Weights of a small mixture-of-experts language model, trained from scratch on English Wikipedia.
Size: width 96, 11.5M parameters.
Experts: 128 experts in each of 8 layers, 32 SwiGLU neurons an expert, 4 picks a token, a softmax router.
Training: a variant of SOAP for the experts, 191M tokens, 5826 steps.
Below are experts of layer 5 (counted from 0) of a mixture-of-experts language model. Rows are named gate (a neuron's input weights, with its number), up (a neuron's input weights, with its number), down (a neuron's output weights, with its number) and show model dimensions 0-95. Each number is 128 + 24 x the weight over its row's rms, rounded and kept within 0 to 255. Numbers have three digits each.
Before each expert's rows: a language model's description of what the expert responds to; "raises" lists some tokens whose logits its average output raises strongly, later layers aside. This comes from a sample of Wikipedia text that the model never trained on.

# expert 8
It responds to: Opening pieces of longer words split into parts, often prefixes like un, am, In, pro, Ar, as in amplification, arcades, ammunition.
raises: "ice", "g", "tern", "ements", "ical", "p"
gate0:112101133155106094129157100137112115127122172137094108166121149134097166110145086079087120152148126138165115138123121128126135129115125133161165162137140161117098143124149134076099091145114142164169139100093162101115135108136098111156092095138146108152088122109143127122104146129146164085
up0:133147076110168145151113115094161126102144118170179115123128163103136077112135126101131120096143116128118124079114115124132147150126128118127132085114112115157100133110108108135106124141097153146151125071127139181195156087138102144093131138117144116169091135127137102118121151132152115149
down0:100140145108155117153147149097126109146085129116093107159097116116115169139123182133174171147133110155104108084175123120120132104170138119138129125111116109109097135142156156115141091131126125136124069132134143190127111172139095138132113086113155159162157146119106141137121159130128109108
gate1:142120095128133123140134114104107160139095136132168186137135127159069151102149112173113107107138095139185149114165122127108151159090111118095140151099124165107127148123158131126127098143138153124119115127109110119102107156101188153133141133152135094151118167134105140171133091108139155111
up1:127139115114138117123108131175130133126168124142106149116130165156148138102129104111118101092123069122128165113132102086152080133116142143116186172100144168137115172097097126143106115136111138089139140111126127136146124163124144074101117118151106097152123157102113068154132168125136117131
down1:119148138129166112121100121145115118134121099164139142071115127140141081112151091156129138108149145125135151141170141111110148123114134150158096145083105124181151129108153108112172130090124123127138160116114148140170156172130109137134177126143082150117098160134156121084126137107106181111
gate2:131179060144149115130133176135107117166156102131128160149102132141125143135118116141096161119151138135118125158133108135115133066106077140100143178128127118140151160166114148155119125132113102165119132126114142104157104117125123113122145127107129134142123075095137168105119156156092079159
up2:106112134075118131170128113106078120090087136112091088151136089099136119167115135126107124157116123112183138163103121146148126117127161162103082133129113151116106151128140103130159092153104163090135118157091145132089171149152132163123086121117105119136139132106142123149129133159143150125
down2:122163114126107131133127113144132130136119149144106139146143123098142098150109092118155158161153132108128102137105148116167126159112155134179171088159108124156113147161184184167110085113198129109147120121104124144137150133165089131149130135135137106103141075129123110143123147123093142113

# expert 59
It responds to: Last digit of four-digit years in dates, lifespans and citations, as in 1954, 1845, plus century, BC, –present.
raises: " |", " |\n", " |\n\n", " changed", " (#"
gate1:104133135081122086119149120099130134188096117109090120115110149152132110133146120091160117161149077132113134155181159114142140154117114118085148124102164108107105131082106128119133106143153133112076121133112109122151161124137133158130150169139115073131174093112121114136094146140130126113
up1:129129085185120164089161109160136111120114135091173134175118161159107119113175118125146070137161167107121116127104101099156139147100119147131120126150110115162131111133152090136125142177132159112108116143148126168159128116156119153124135146123133123104139112092156098125122118106087140100
down1:128120111145115109188118154116160124105094133115128153159156121147160144118087123127131084176124169134158120114084103144112149134117170131152128135140162120164145107140107140146131149124164109131108149140110132162139122158122147116090082113182118140144156112112111206123104109116106146140
gate2:124101146112153111157162117124106097143103157157116111081134108154129124123136140112134119153125136103135102151123146158169125160130136136115125114175128126138144144140170094149143109152082114150160152071106111188107140101153132170130149176158099163119152124112129100120174080119126115137
up2:142121148102148137129091118143132157131126109087136123110081146124163101151109099092155085106167104164196131131129160120119142119147136118154126112075138156154168159133120147130139130154103125115142120167089158104136115134126127114124137131073122083122174112120156110133133098088113158111
down2:131088141128123133115118143093188123138122152141090132163137138138123118106184131146147138179124108155158111143146135093156134109104126132180079152152129082110142111144142127100101139115146140132118095131136102083106122180106146104113121131145143173143105158135142149145083124131177100139
gate3:136109133131103141161092144147158096137132076126157099118157151125126172117123152075097165103165113127128119100152089108119099141123136131136117122109135111131106094108091180157129140132072109134131103129091114111178154143066145147135132140113138147147093138145112154093111148131151115132
up3:128186118119104117151157133103118175129163112128135139146163108117135130129120135167173101171110132107163155126125148167125084141155155129121134119106137136162128121148121134108146093097137186124164146126107151109091074130135147101128157107152137142146170125112097126174142128140090156095
down3:162087148158135182121154103140131133100109132153121121098101141103158118162153134116129132103127116146130101121128150146136162106118070130138143132136101128118126108062163092126109157166135121142142119152118113102175101132159128149129106162119142113132077109103154121058135126149157126160

# expert 10
It responds to: Word-internal syllable pieces like an, in, ong in foreign names and rare words, plus year digits, such as Furancho, Freimanis, January.
raises: "e", "ed", "ing"
gate3:137153167128146090157119115152122161144077097110120182097115112116109108100092087150158073142128092115135107160112134109128109144104134137104091125104084106094160148136114133125121096126147116133123139118106128128149133121116165095140143169163179136145178141133139153122138139162164113136
up3:145127144136127125132144085139143066176154124094156086148120096103128131142113109137123128141134131101139098169166134117155141085109084164155122165132146103153130152134152131153123125171115135152108106106117165130196100102139098117144147092108143114087106122112110120137119124158118167155
down3:088151127142161106145169156159135110149133098096143094114154112135142137144112126162086104111121142140125170134130110115138138144116098120133113121173090099098154114090134130134185084180109120083121144103147152129154151126140147164108150181097110125133122111164136140111118145147171157122
gate4:164189136095143174146189128136099164127097135092150124095138130161134103137117106117085112146127141132119137146107104104140133124144117090147110115117106152146097110147100158143131151139138160071160133104113168139130147105141126110098147094151138110112142131089120131124136123126065165102
up4:122103136172110136115143123119157138168117121139111075141109177112166133176148097109133107106127099087119150106147116174150100145135120116160132170097116109082097109156120134107158135133071102140153123161125111123154139138142115115118116084120106121157116088124106128118146152127123073157
down4:155092142116113150169114130163119141128121134144084128146158156129128144121138153153138142117113117139128120134147102165111100083132119124114171127156090139124149119119116128149166053123137118128158094105112133150127169124141133152112175104135138135138151108097176169199121100133167107104
gate5:130111142104153071087135166150124161177088148108173113096141133141124136125124138153092142144136102122140087135165130115163169137117132174137165101128090145139127151125134174115113116178130153124128129166135132164140126126110138146111151096139108120145124153069162142116129107129143160162
up5:124122110101135137147123085153110119162126087117144115106134120145125119139120143152137128171117112115084111133137094092154122182119126133157155111147125165116103137174137136115150084145097171185187120143120125166179129150109079161134119099115113109124157132102155116153142113106137154117
down5:109097146143117184152156124119152152120099144091138120137129131144115165122154122160158096166163152096119122107133168177118096148151158122100130107092139127148151121157149080095102112098111183109150104094090154108148147123102114110131134134118102137103109121087137139104132117126123084106

# expert 7
It responds to: Table filler cells such as em dashes, Yes/No, percent signs and table separator rows in election and asteroid tables, plus the us of Thus.
raises: "8", "7", "2", "-", "3", "6"
gate2:090127125160131152149119127080100175075143167149098150085164163122155121138140135130102145122096126113108134141130148172106109079062140115118103114144118104122128081122122150091134095129140110152129148122129148086146141137147143125125170156154092143137101119119129163096099118126142134112
up2:089114166178142110166142163149117103170124160146107099122115118139138108147111101127128113128122113126113144144122126126140143115156121144120151101130133118065115093124143122127113154156108123129145114128072190163131182116128129112129117123164154105123145122144125081118124174143179070115
down2:168116141097150110108095129124155113170117130100130084157117105119168159168123136127106090137115118088112122121163153129166138159123115082167121134121178109134141110164082139178132135141149129147132151150096165135114124106106113127171157120097146129157101134104095109113116139128130101086
gate3:125139074111139148133092169161082135130125082111112136160135160137116125120127154120187109148154123152089134120135100114173122123148128121115163136145160174122173122157130117155158088107136138130143088116134108108142111141099115144115137112130096156128121120128096126085103165096120189131
up3:145094153140125111156166097092128131171152121155143081127128077134127137121123101119034113157142117130142153141125090115135121123133137093117089105136124104169122121135143127124141111115148122092160117125164166119076102146125147137138127143170154122136114108104140166138181103130142117138
down3:104142100166093111144156164128122149149184115122178132174108112140149108119149139147132123115149154131101124128144129121136103149109092122162135117118157164128099124123179091129107160111167123112115142145101085098138129130110139113119173093104112109100190122159114122146121143079110153116
gate4:148137118119112097114121128120122113141093135138164161173151103163146121146124112144161122140111096104111143153115141088140126114146142099129167105142106123145119101081101116069122084098132144158105155082137123137162134149128136110128144165142128125075088151060111125148133140120100127175
up4:156119109129117149121078107172120160118130188120118114117088118105116107103159126115152084103148111105127158092134137107154129085131138167124151102129114133122065120122120144117134121142130178141119133091124173107117142109123152143104147133154149129119140162069111145119163172117096155111
down4:117092148092113136152134126103130118114145134136140171106144056164158144142111147195129105105148130085137107111102147141156137171165145100141152097144142127139102143132106133136111104109131157115129147112139093084155130132117110152129126158133103112112155086097107127109157154109068134137

# expert 17
It responds to: Digits in sports scores and small table counts, especially tennis set scores after an en dash, as in 6–4, 3–6.
raises: " the", ",", " there", "t", " a", " it"
gate0:142087158114154108117147120150058142154118135138135128116091087060113152113133168127150104095135113139109111132157131165138136113107150151120144148129153165136093099144080134100161167123141143122145115096114144176116136139116148125110094131173121148170141133128149142143134084099121128106
up0:097124155155107101131130131147080106205157108121071157136132148112085115103141116118111111102129098129147145164112109121147149129148165114129114126143164120159147105097091150122137123163099081155139125151159118143111118084125133147118152171130131134113159139108142131165154095143112118090
down0:099147114118169090124125093113147163111105093127103091144135138122133101104108145134150095131162153138115112077152111123124135146154139156111116098147123111112102120111103087139106164150144127114098068147100155121073126133121130108093082107091125150152083117140169152154145152133142119156
gate1:143112145105138109079100146140140164141130092139138090151121109102119088120094146112160102120104109141148115189130087178145109141121095148149112133138144138163087102151093118114145091109084142135146173115128117165137114134136150144138154144125139116165125149110131159173162145119149156092
up1:084099115131110095142151110086137111140153140151131100164137135144084128124089117102154094125125156113075114178097093133153103124127150145142101105126133132127140150142119154132152157157095079128107157108136117131159176117096126112123104078140083134136122130171087157146147122104114116119
down1:090119127129098153129174135129120138134143152095149156131139140157179118126077063116091134104151137135113124114147135146140121122094129097134150145179123159137144082126133130115133139113147112132106137136129159070147157107153110120164169144093129128140104057117140085158139131120150138115
gate2:138109161107105093118162119161153123121119160117168111149133110139085177160119162188103147154122132142129137134148118107114124107138086139180129104164119145110154167119171148103117093136072084104142135123143193114093109147132144111107113134132129138123097136125143123125132145158138137130
up2:116096109135113121130095129115137133150138110113147151146064142102128154129156139135121102167090117153115132138128134114108176153139145156178123146105166113143096133135146133142105144169138102150117094119155165152105120117114191180142152105153143081134124161101139101136092171124154106115
down2:076127143119162102126109090138126151119118116136105144160091127091112126114082147114135124146110126142113164105116089109131160115149102147114163130162101149099122167130091139126138143146106093101114041101084131157090108104085147145099140128128121099149122111140103117110107105110118122140

# expert 39
It responds to: Inner and final digits of decimals, large numbers, coordinates and statistics in tables, plus units like km, mi, sq.
raises: " |", " (", "g", "a", "s", "i"
gate3:129141094133099135105138130162118116116113109124128139090112107167117099135143142079133110144148108143121138117129148166151077192121105157105161133156114069099125129126121161111079126124128090110072136158083097113122123120141151157108134090161138131143122115132118147102145159082135150140
up3:131104096078150130111100122115160153131124159115128097119128099134115163159120150107129118119133143172141141096110103121119128151160090083148127140135137102094169169112135129130139130147126150118089168133102140121106142152174128111099171106144197130116133086096092100120172148130159115128
down3:100129157114139103152115132154142156142084153091143143109101171092127162104129161141139080107139098074124181131111164141138104134110146089092121140167106114136148109145119110142102094126152161125130128100113135149142122173137153132157106102148111159145112102124167145137121157119150084104
gate4:127137143134127149098136119081141142115155102152071137100149139138112156143142151108161120136112152111105133098172130185108098135130102124126116135108135130131087146196134152090158150109122156101116141182121088078158130117165117134087104112118088131094129126125119118131125144153130163141
up4:105127124136086115120157148108099111146131133111110100155143147111155158148126088095128156144093083148139105117131116100140150132159140116103156167116087119113090159130149161106110103133099151132088145167156110148161090159115135132133127133129078171133126078109141141092124132140151166171
down4:143071122154084089134093134145136102123133126107123098116129109114116140128147139131163142095094166099095107113153148115089109118120130151081139130143147097159124135101103116153117129173163149122108144095126098109142113123114096162117106131097143110125094075164124101160101119170106107087
gate5:119111138158158107141117119118123124101160149160115149134106172087103161120130115140156156141158171118132143124120113132132125130148161149128134095125121116099116098145101104129100098063125114112150125092166114154069076164134164085109088165134112155149155125133123097145138151160110117121
up5:102109102077087133139161067124123148113115119127163124109120130094133103128098146153189098139099090124136128138109072090112122077139169148125164140142148119132143113080138159131109118122144158114140155145096116148093149104109121122147107141091115126120153139152127127086164150143121131123
down5:121148132137104138151115079130124125104134142152125131163072118171141078145107133105134141127139150161122148176130206095087143082116142140152135115136149130133116165125154134174108109112087124117109171126121149131124155102104107160137141119129117118101116110097133163125113130117170173144

# expert 46
It responds to: Line breaks after sentence-final periods and after wiki heading markers like ==Plot==, ending a paragraph or section.
raises: "===", "The", "As", "-", "==", "C"
gate4:141072099126121078126101111143112149110148143142156133132131111147123088176139120129127154156127142139127082145120135166137127151166125135122120171115091124080142129148147131175092137101157104148124159095125140124092158106125141157158128128100147172123123141154114161153111121179168131169
up4:123101151105100123122161180149145098102132090093125129080129120126144136149070131132101090126122153118092147157122130152160126145094136130125081115148092156119136102124133104116169146146149129120135120110106125108152149149117105140148149075173133154144112088128156134158109142182130080140
down4:115174126159122143131113105132111145127126117166128139073118143101137126168117111159106197117119115081152133130138090131126167140167146123127147125123091155154131171132129104141136112134116143102107120102104136104172091153089139133135178092096092115144143116104110140113122088126137123181
gate5:137133119139142147144121118141125087142132090144124146144110147110139124163076138110147139099103155158122141133167094073120087091115133158126112165153124134149106131141101134090126137093135124147134175133136117121157152121092170134154145162135143120097103123081143170119126124065078163134
up5:121066125129137127118163163119119135077122141098156132072145149131116135151132137148070115130187109132136113121131098145146132107144178117140095130063149159113148125098114127130147115141157161091163111127097139138138091122110121159119153121114137110121133121096099112114132127118086080120
down5:151131161110190119111122145185142102144075142171111139133131115175174099123096103152139162133141101143156172118113154100137127138105133188115123129179136133141127145114130171150134132118125136141137099095103118152110097107122107118119166123121185118136151125125130108129109113096128157118
gate6:136087110154115162142124084160099129107155121122139152153107114153104131114107168150089156151145111154100117147119122132108170114114155100071080126104132146159157085113099110088066130155137125132153108121121133152144090112126130093132121118160105117124110121115158102129120097125131180129
up6:100156155158131078144131138136143107124155140112156113145173123119139129132176153161108120139103121101123201135124119153159118126107146119151131160159145157131132151123135105156122132124116131105112068096120110070114079145123161090144130135107110094122140121135088091136160123135125109080
down6:171150121144159091109122092150143175118102117148116153124121107143125148114179116131150131126136118072121124123145124114184120139153106126120125147142135160136109142168172192122140131132136142097125106103154084081128157166156127110131086155148138144157139089152142134112138170156123143110

# expert 23
It responds to: Punctuation inside numbers and compounds: hyphens, colons, decimal points, slashes, degree signs, as in 10:15, 100.00%, Ulan-Ude, ex-jockey.
raises: "1", "2", "rated", "ly", "order", "7"
gate1:108147097100154121154107074122096115132146108111167140165151141098147142120122104111101119144131133130172121136150080157130098127124099123133107135125091112087143163164102134115111134114121142131113105145115063121159163089149153116118120132105120087126118128111077133138110096104094068113
up1:116126124102132087093175134126135132117084132127130110157089108162114090112152155122129098098132130156109125121101114088162194159123153114136144143121131117092123110138138080114154098163114147126161157130154099144131113115154123125155120106132141150160119140043162095136108125135135112136
down1:179126071114148134172111095133155144119100149129130135116099137113131151136125116129132146152086114122145096159137115152134100138132108117069138156116157114148131139116071160130121148078141107133157151125142166076137164101108113120138142131114125121096126115126100138185117170089093147133
gate2:128134088133117127136134157172169175149138146093142123168121141117145087118117114168131121154154064155153124126142124131119136153150129119076135105094092152151103151113138122104136136169126111112158141140094082101167137115103135104138111119075112115120155132125152114099168104146144168113
up2:164133134160137108101147178175136103134157125125135101138154154125185136128143106156107159114100091128154139137119120129120107135129136146137147118085102137152092094087120131109133139139127116078121118150106106097159175099120130134118112060147116126167137142121118197103131096149134132131
down2:123138145154120128131133146134103119171144181130070164117117118132107129117156125098125136109093129121154123134126112174136145119184121142129122131122135167129175160114167120150143166128116150165138142131098111166143184130134126083127165157136104105143090090111159129135136192121137157142
gate3:104141128110131153129185148156122113119090118123148152129089094139095174153099129121089160127134179130133088088096123128115111132134113095096079086120129127143139177113124124110079093120129080104141175136087125139117126118116127101117142158127118134119142149131150123118169126131144086152
up3:126150138091169113162134121156128122124168152169156156190129177128113100110152149137095116120114115117156122101113108123131172124111167140111131112146134155125139150165109129112152166159105146068123122122129140119050149163148113122132135135111131147102165136154123127104129135118104092155
down3:155127139154098112130153117141150142147109133183155141115160138106146140173141156124106128111109114084107112172141119120101117118134169103094129111136120103146110132137105139125126125141113115136183091135131074100098159186122121097111144129114129068150112161165154162155160113164138135127

# expert 16
It responds to: Internal pieces like it, et, ct, ot in long technical or learned words, such as Capitol, antisemitism, parameters, anorexia.
raises: "ic", "ics", "iz", "ite", "ically", "istic"
gate0:093115162092163122131112133094122129112085157139107093126183103094151147117144144121158125118128093147148110075125157088126158128114132128129110110140096132159172107128121155172120178153115104131133129123139175142119139161090098146118162116124165180152110132166132128100122125149120145128
up0:122117110164081105125146130126153097086136095145143123135137179142118102095121111153139119156167113109130146148132101085131113110136148178120120161148145159088127092119158127145174145127135143140116097136146120102192124101155155105094118106135105109122114097158102170118128107089090141136
down0:083102137122143114100166152105118134101094128129126164156137107126129115131193123103093136126129139123128129078160169125109144119148094150139112140128110136147084127122135129127095120094151084103117132133151166112120115104125161098156124159113145094055123102134109176136159109163152124117
gate1:141165142103123117099103095136182158108095106134150119113145135146087142146097114117123125101138093155101147121134185154126102124118123173143137149104154126086114114142150137128127157112135121145112129209136163148114139076128102157128143152105127141139131132185137157122131131107074134129
up1:078108120186110090078134127121122140098123169109122186121145133111126141095103100121110104140135095109146112135120170126129117140136110157128073127151143148104109132093073124192105116104144091163121128140139125152119155087136113113122131141136170146125149125129110158119102141098142133154
down1:152184129152088127135141089141095128139171130089151130124118182140109136103133141109186095110122132118108154148155108113124136087114109174115162111154160109116116130112140173143126158152146110108133139138101124138154162157124111151160142133128118122150134165119146115138112104094061130097
gate2:109135105144136112117139134129086168151103143115171092101132109100136166115090176114161139166095149147157090171172133142136086153137115125145125130138128115132101120092126171129136115111115114136155161118133123132139146151099097144153140176104138106128190148107093113117076111146135140122
up2:117136122110151116147119096133142115088187113086105132123131124088125137152139137073162136113122132079164125103176119117133111138132137142134083090132174138115116098168112149130157112166130131171106180154137108103130114173128082125123111164134156140104162111150132135123126102161132149130
down2:145141126088103153104105175162140145136149096146121111138191140089157113134098131145108089112107083142127126163134135093147131118104126132100143125141128129129138112124090134107142154159149130155155137117152146146159080143085131140099173170116136151129148121157081111111126131180100104102

# expert 41
It responds to: Digits and signs in statistics tables: league standings, vote percentages, goal differences, ranks, as in +17, 1.74, 0.44%.
raises: ".", ".\n\n", "ound", "),", ".)", ","
gate3:102123105140123088141109142132135149131108112130108112087060088127139109090145095145102135150119150146152112134174128161158112135099156152115152129169101159081095141135143104103143106120131144154098141120151138130134093111158135132113088118181120103161114097145125134115121093111165179125
up3:158085160105104155099086120138129117158156087129166148138184121144133110128144132138095116158146101099113144134111152151132094151145133165134117112084093122186128148102113130136143125100099113114152117157112107149159165168143160099179158124103150145119142128139119126139153129105089112148
down3:106139131097126151089147098119114183121105144118111173121103158115115098118100142108095097213156139136138108103129110072141134169137133132150124135154157106117126119142109145122167136096114117128146138099097109129142173108152165136094138116117162135093102146079146145139129146124121138108
gate4:122127159116148110103163124148136099152108130121109122124177147136112181121155115132142089166093133125129148092125136147129103113132149132161139113112092160145106171144169119172110160109118131143160095088147135153118137175094113131145096152108076137133067156134141118102100093133130110119
up4:146097094112117100111102165060110106110157137099125163143122150142131093136136135167103151097191113130132133133155121127123170107146128100161090159138148100109138124096117155103115178125107155145127148102136100130135138164122172135102144123171142115117103152134122162149094117137108155138
down4:162154097122110132152111138164132116140164143123147133180166136132113162131103158112135119112138130131143131152149111110129111107092115148134157111147111121120182151122061144141092132131101162149178130126100097112123091107128166138110089090174107123152083141164144125124141111096134157102
gate5:135107108140137100088114074091092126117170118140141125162118153164134164137116123122110133139115159125161119154126061119103140126143126101146142124133160151109101113087173088169107135144148155147170131092100078119111088138169145143144130100122134110126139111168166119109125148134113131130
up5:061093149100119170111071136101135101107111125129142083116139113130120160112140124151105126143133131149110115148148070098132135156089142140121133115105129157108148103133137084167108081081131146157126121144160098139147145123163115134135143086123108124141158096113107139122091090143122151111
down5:118159131082147089116117110130111135161140135117135151152111127146097159102097114121130154148127128109130105144088132163107104163132148124078113093131068110144108127110166100143129144099078157087128092098116131097138119098120111153097122175125126162121127114101111145128106164160154158088

# expert 26
It responds to: Leading digits of years and dates, mainly the 2 and 0 of 20xx in census, sports and chronology tables, as in 2011, 2021.
raises: "1", "0", "2", "atform", "iter", "ining"
gate4:094143103142116097158133147120087115088122156150070140121077150136148124125120143141103112107130161094105122111101137154136108062139156155165121166101089124110132122127145125094148121140097148139125138105129124178150152123118138165148126137132084145090122120089110128153101149079127117104
up4:130127154138145134122117083106164091121128071126133158124144122097148154141101121123105088155139113157114138157124108055149120128116121141098185083136138118119128117098131093085144131104147155116121129101177144153166114121093092142129171109132130146097108078133151122141122106152126122135
down4:152109131117146134129123104169122126094118127154092104130135107119120129156120159112126147135114078145081152137149137082187158132129128101113138106150085135145154128149124141090130140063169095105081128106082137116100152146105116154126110123147152099145126125150147112153121115070161114137
gate5:171159095108124134126118157112084132127130075121103129127154129100135147129159171095122157089111128166143121104114107134142136135143109112136147140119137120145108119148167106124116132115097191074146144151124143090122098116144114111100142153077159102124125124116107187156156102114099153160
up5:093125154124096139141098146130123093152113147111089146102139158093116150083076112103094107134166101116158091149163180139139119130127142146137115121122106137085135133093100099120111133132142113138109138158140118154146127164166103127193117147111162114133150131125129074138120172157136112119
down5:133128128116097134098134145127140142151182155128175090118148104157124075119086156127122121148109135149110132097144164121126121129116131129108170104123119109154141104124114146098122143079153114128158153109121153159119110135157151130141142177136104119093125111145160090170184112173128149180
gate6:132146112133129133170140135140095147149167094130138091141122130087133118144134165148134126161148111144122145083137139122113092093180147111153144145109134089165122140127123101151129080130078140137119154145093136121150137077147126158160180086144121098134145117167130144182127117091119124154
up6:121121071115072102133086154131162126115080115123152105123118112109108160157133118119121135151126116094086117140157076092168140114100150081094134116173160116155120119113103098113149090166127120158138132145151099106178114132129150114137137121156140128152114111110133095135108130148132161115
down6:106180138153145112091154093119099111140156166088124136158141115123178132110095135134093145175147097137142103126127108139112107124088139176162121122133133143134144121159111155118163151050077124126123160113135137139132165146145123127135101129147127174149125140104136115108121120150142095098

# expert 55
It responds to: Pieces of foreign-language words, names and species epithets, such as de, van, der, ə, ä, and LaTeX subscripts.
raises: "mit", "range", "erous", "ffic"
gate4:107121097138119094128103138102077124137112146156141107148123106159089115083129176146128138112126084166137100124124108136168123146111108086147130129126133179117124093089144132164131105093112125156171138095155107103109125114107160115137157156161123118129160136162169147134167108128087149139
up4:159169122136155118121131176179142180155153112120155115127101149102126121118126119148141130110114169113066125130133144110126116132166161096120139121148170112146117104116096123176129127150123137098154110132107121106125130117099104079114141124117090113157122097072138171176143140134088121117
down4:124122146143120156102172146146126053101124136153097099125111121129108131123146107123145113063180117126176092140121166163134136133171150149146130161134132129147133123121144062098171120141166081142177117135140091120138150128119128118120136104133154158125113133121135105138157150138116129125
gate5:143103145145154132067141133124175131172127148125078102125134125119135157110125122149137171148142129111149161154086144130156124097106159143141090155140137121165121172113147117091119172165167135141112108130144149132119151103188132118142144149158109138125153170145093166104129150111136122102
up5:134152087134144108135125124141132134132180163090143115127124153118155155100173120163106138163139133124125095131121084108156137177115124111154125090108108169124083130119131122160134105140076110159133135138086142100088136158104103106113133127150112126124078141117142152187126089108116111100
down5:144097157125090149096136141115131115146086162146084118136105144129118100123069124140129122144119130145081137159148163116128110112146120119139119145155172131138100173120135074097126130111143086153124162135153120098121120101145113156138085129164137150097190099139113138162139159136151147158
gate6:144104105104136142111094173125099149129124173138070172127119130152122141127106117139092135124085150082145128163159099154116140120127113140124184143068128136114122109098083126125154151144148141084145120158144117117122141082121135065135163106108148106144126158136129106112125123140156115138
up6:133132118153149122138155144150101146129116130106082073111143105119097086127140107121106161132120158126131122100117126119152155150142121135109140135092111079141153115143123159083122132127095106088132175169169183093142077111117138118081144168130138089120169105109149126114145145112126128149
down6:143163128118126154137103139141143120150137135154141145125137138178151148108121109107127143120160136153157147130188146087141106079146180152149095096127134116124119118173171145180184130130149169128116123160151114138078157119123146188129168143135139143132111105136108133148121131141114127103

# expert 40
It responds to: Digits inside four-digit years, mostly after 1 or 19, in birth-death ranges, dates and tables, such as 1830, 1962, 1943.
raises: "5", "8", "6", "4", "7", "3"
gate2:142128079121147115121127133103125144102201120154129133120065159125118122111149131098103106153143123111090113088129134124138100143135140137122124116113134154154143125153124175142147164127144102100143153135148176129177109136110100094141088105103137203101131121158125118170143111121131145102
up2:128120151156146152146125127127129172107103142154181127166143122115112112147163134108173127176106102146144141145144130169119136124144130137126152168124171164112137147101124138129132133087114072149161114128144096120140071115150109100097150149129144086087117138098166087159123141126134148158
down2:160152125088116107130113105130094134109100075099111100092100157146124137134148169157084132153101128122169116161120122130159135156166095137128079147136105112113146105109146161159168152117172154093113117129125157130129131089119084124123141108136130127174123105130099139086114147152104150136
gate3:082117108063101126139135132140084080125124138106142112116112166127141154133116118135158159074149122129126141169062079136121140132109122132159157116133122137107129150064148132139123109105107091166116121139086129141104146145112121121133171162123109133130098151131108148103113152096120111106
up3:128115142107124118130144097125131133164168086120158149088124147097177133109134139193103117103153143130098141145089101147162108132126145121086112151103141121101092123111173189135115131112119114158135124107121135145133157152173081112155118124142070115117086127149140138145114129120120104105
down3:126120160152155145132128145108107148109089146107131115159087141133152141182142120106126115213110124148158156122189139164159079155112109131135110126130114150132107140151094087148134102144160150137114109132107139090094156120109126112120146115137183110129155094120132149117148122145150115145
gate4:145146166154160128110159116126134158160155153147094149097163126112068146110136111158109128093104145130155165110126154128159106147138146138118167127148158138142109129143139116113119131139093123135184156094127097090138148137098098143147076147087137131120085137097144094087130111142100116149
up4:097152130118174101157153146121131102135106141078098132108122107105121092122129155129138135119133134139146068141156111092117120147130073120172125103149107158094118139119114142087102180138131137155160157126103138074101137090156148100116158131144120117118094127127113136175105120138122151085
down4:144120106097061130140116134131150152132100092098154124134120101111186146124158109107134140138125138154136126152112134133115156109101110136093109157137151102147137160164134140176184131115161129097087068161146100144153139132124083098170117095102159126138115132125151123126130108116123111155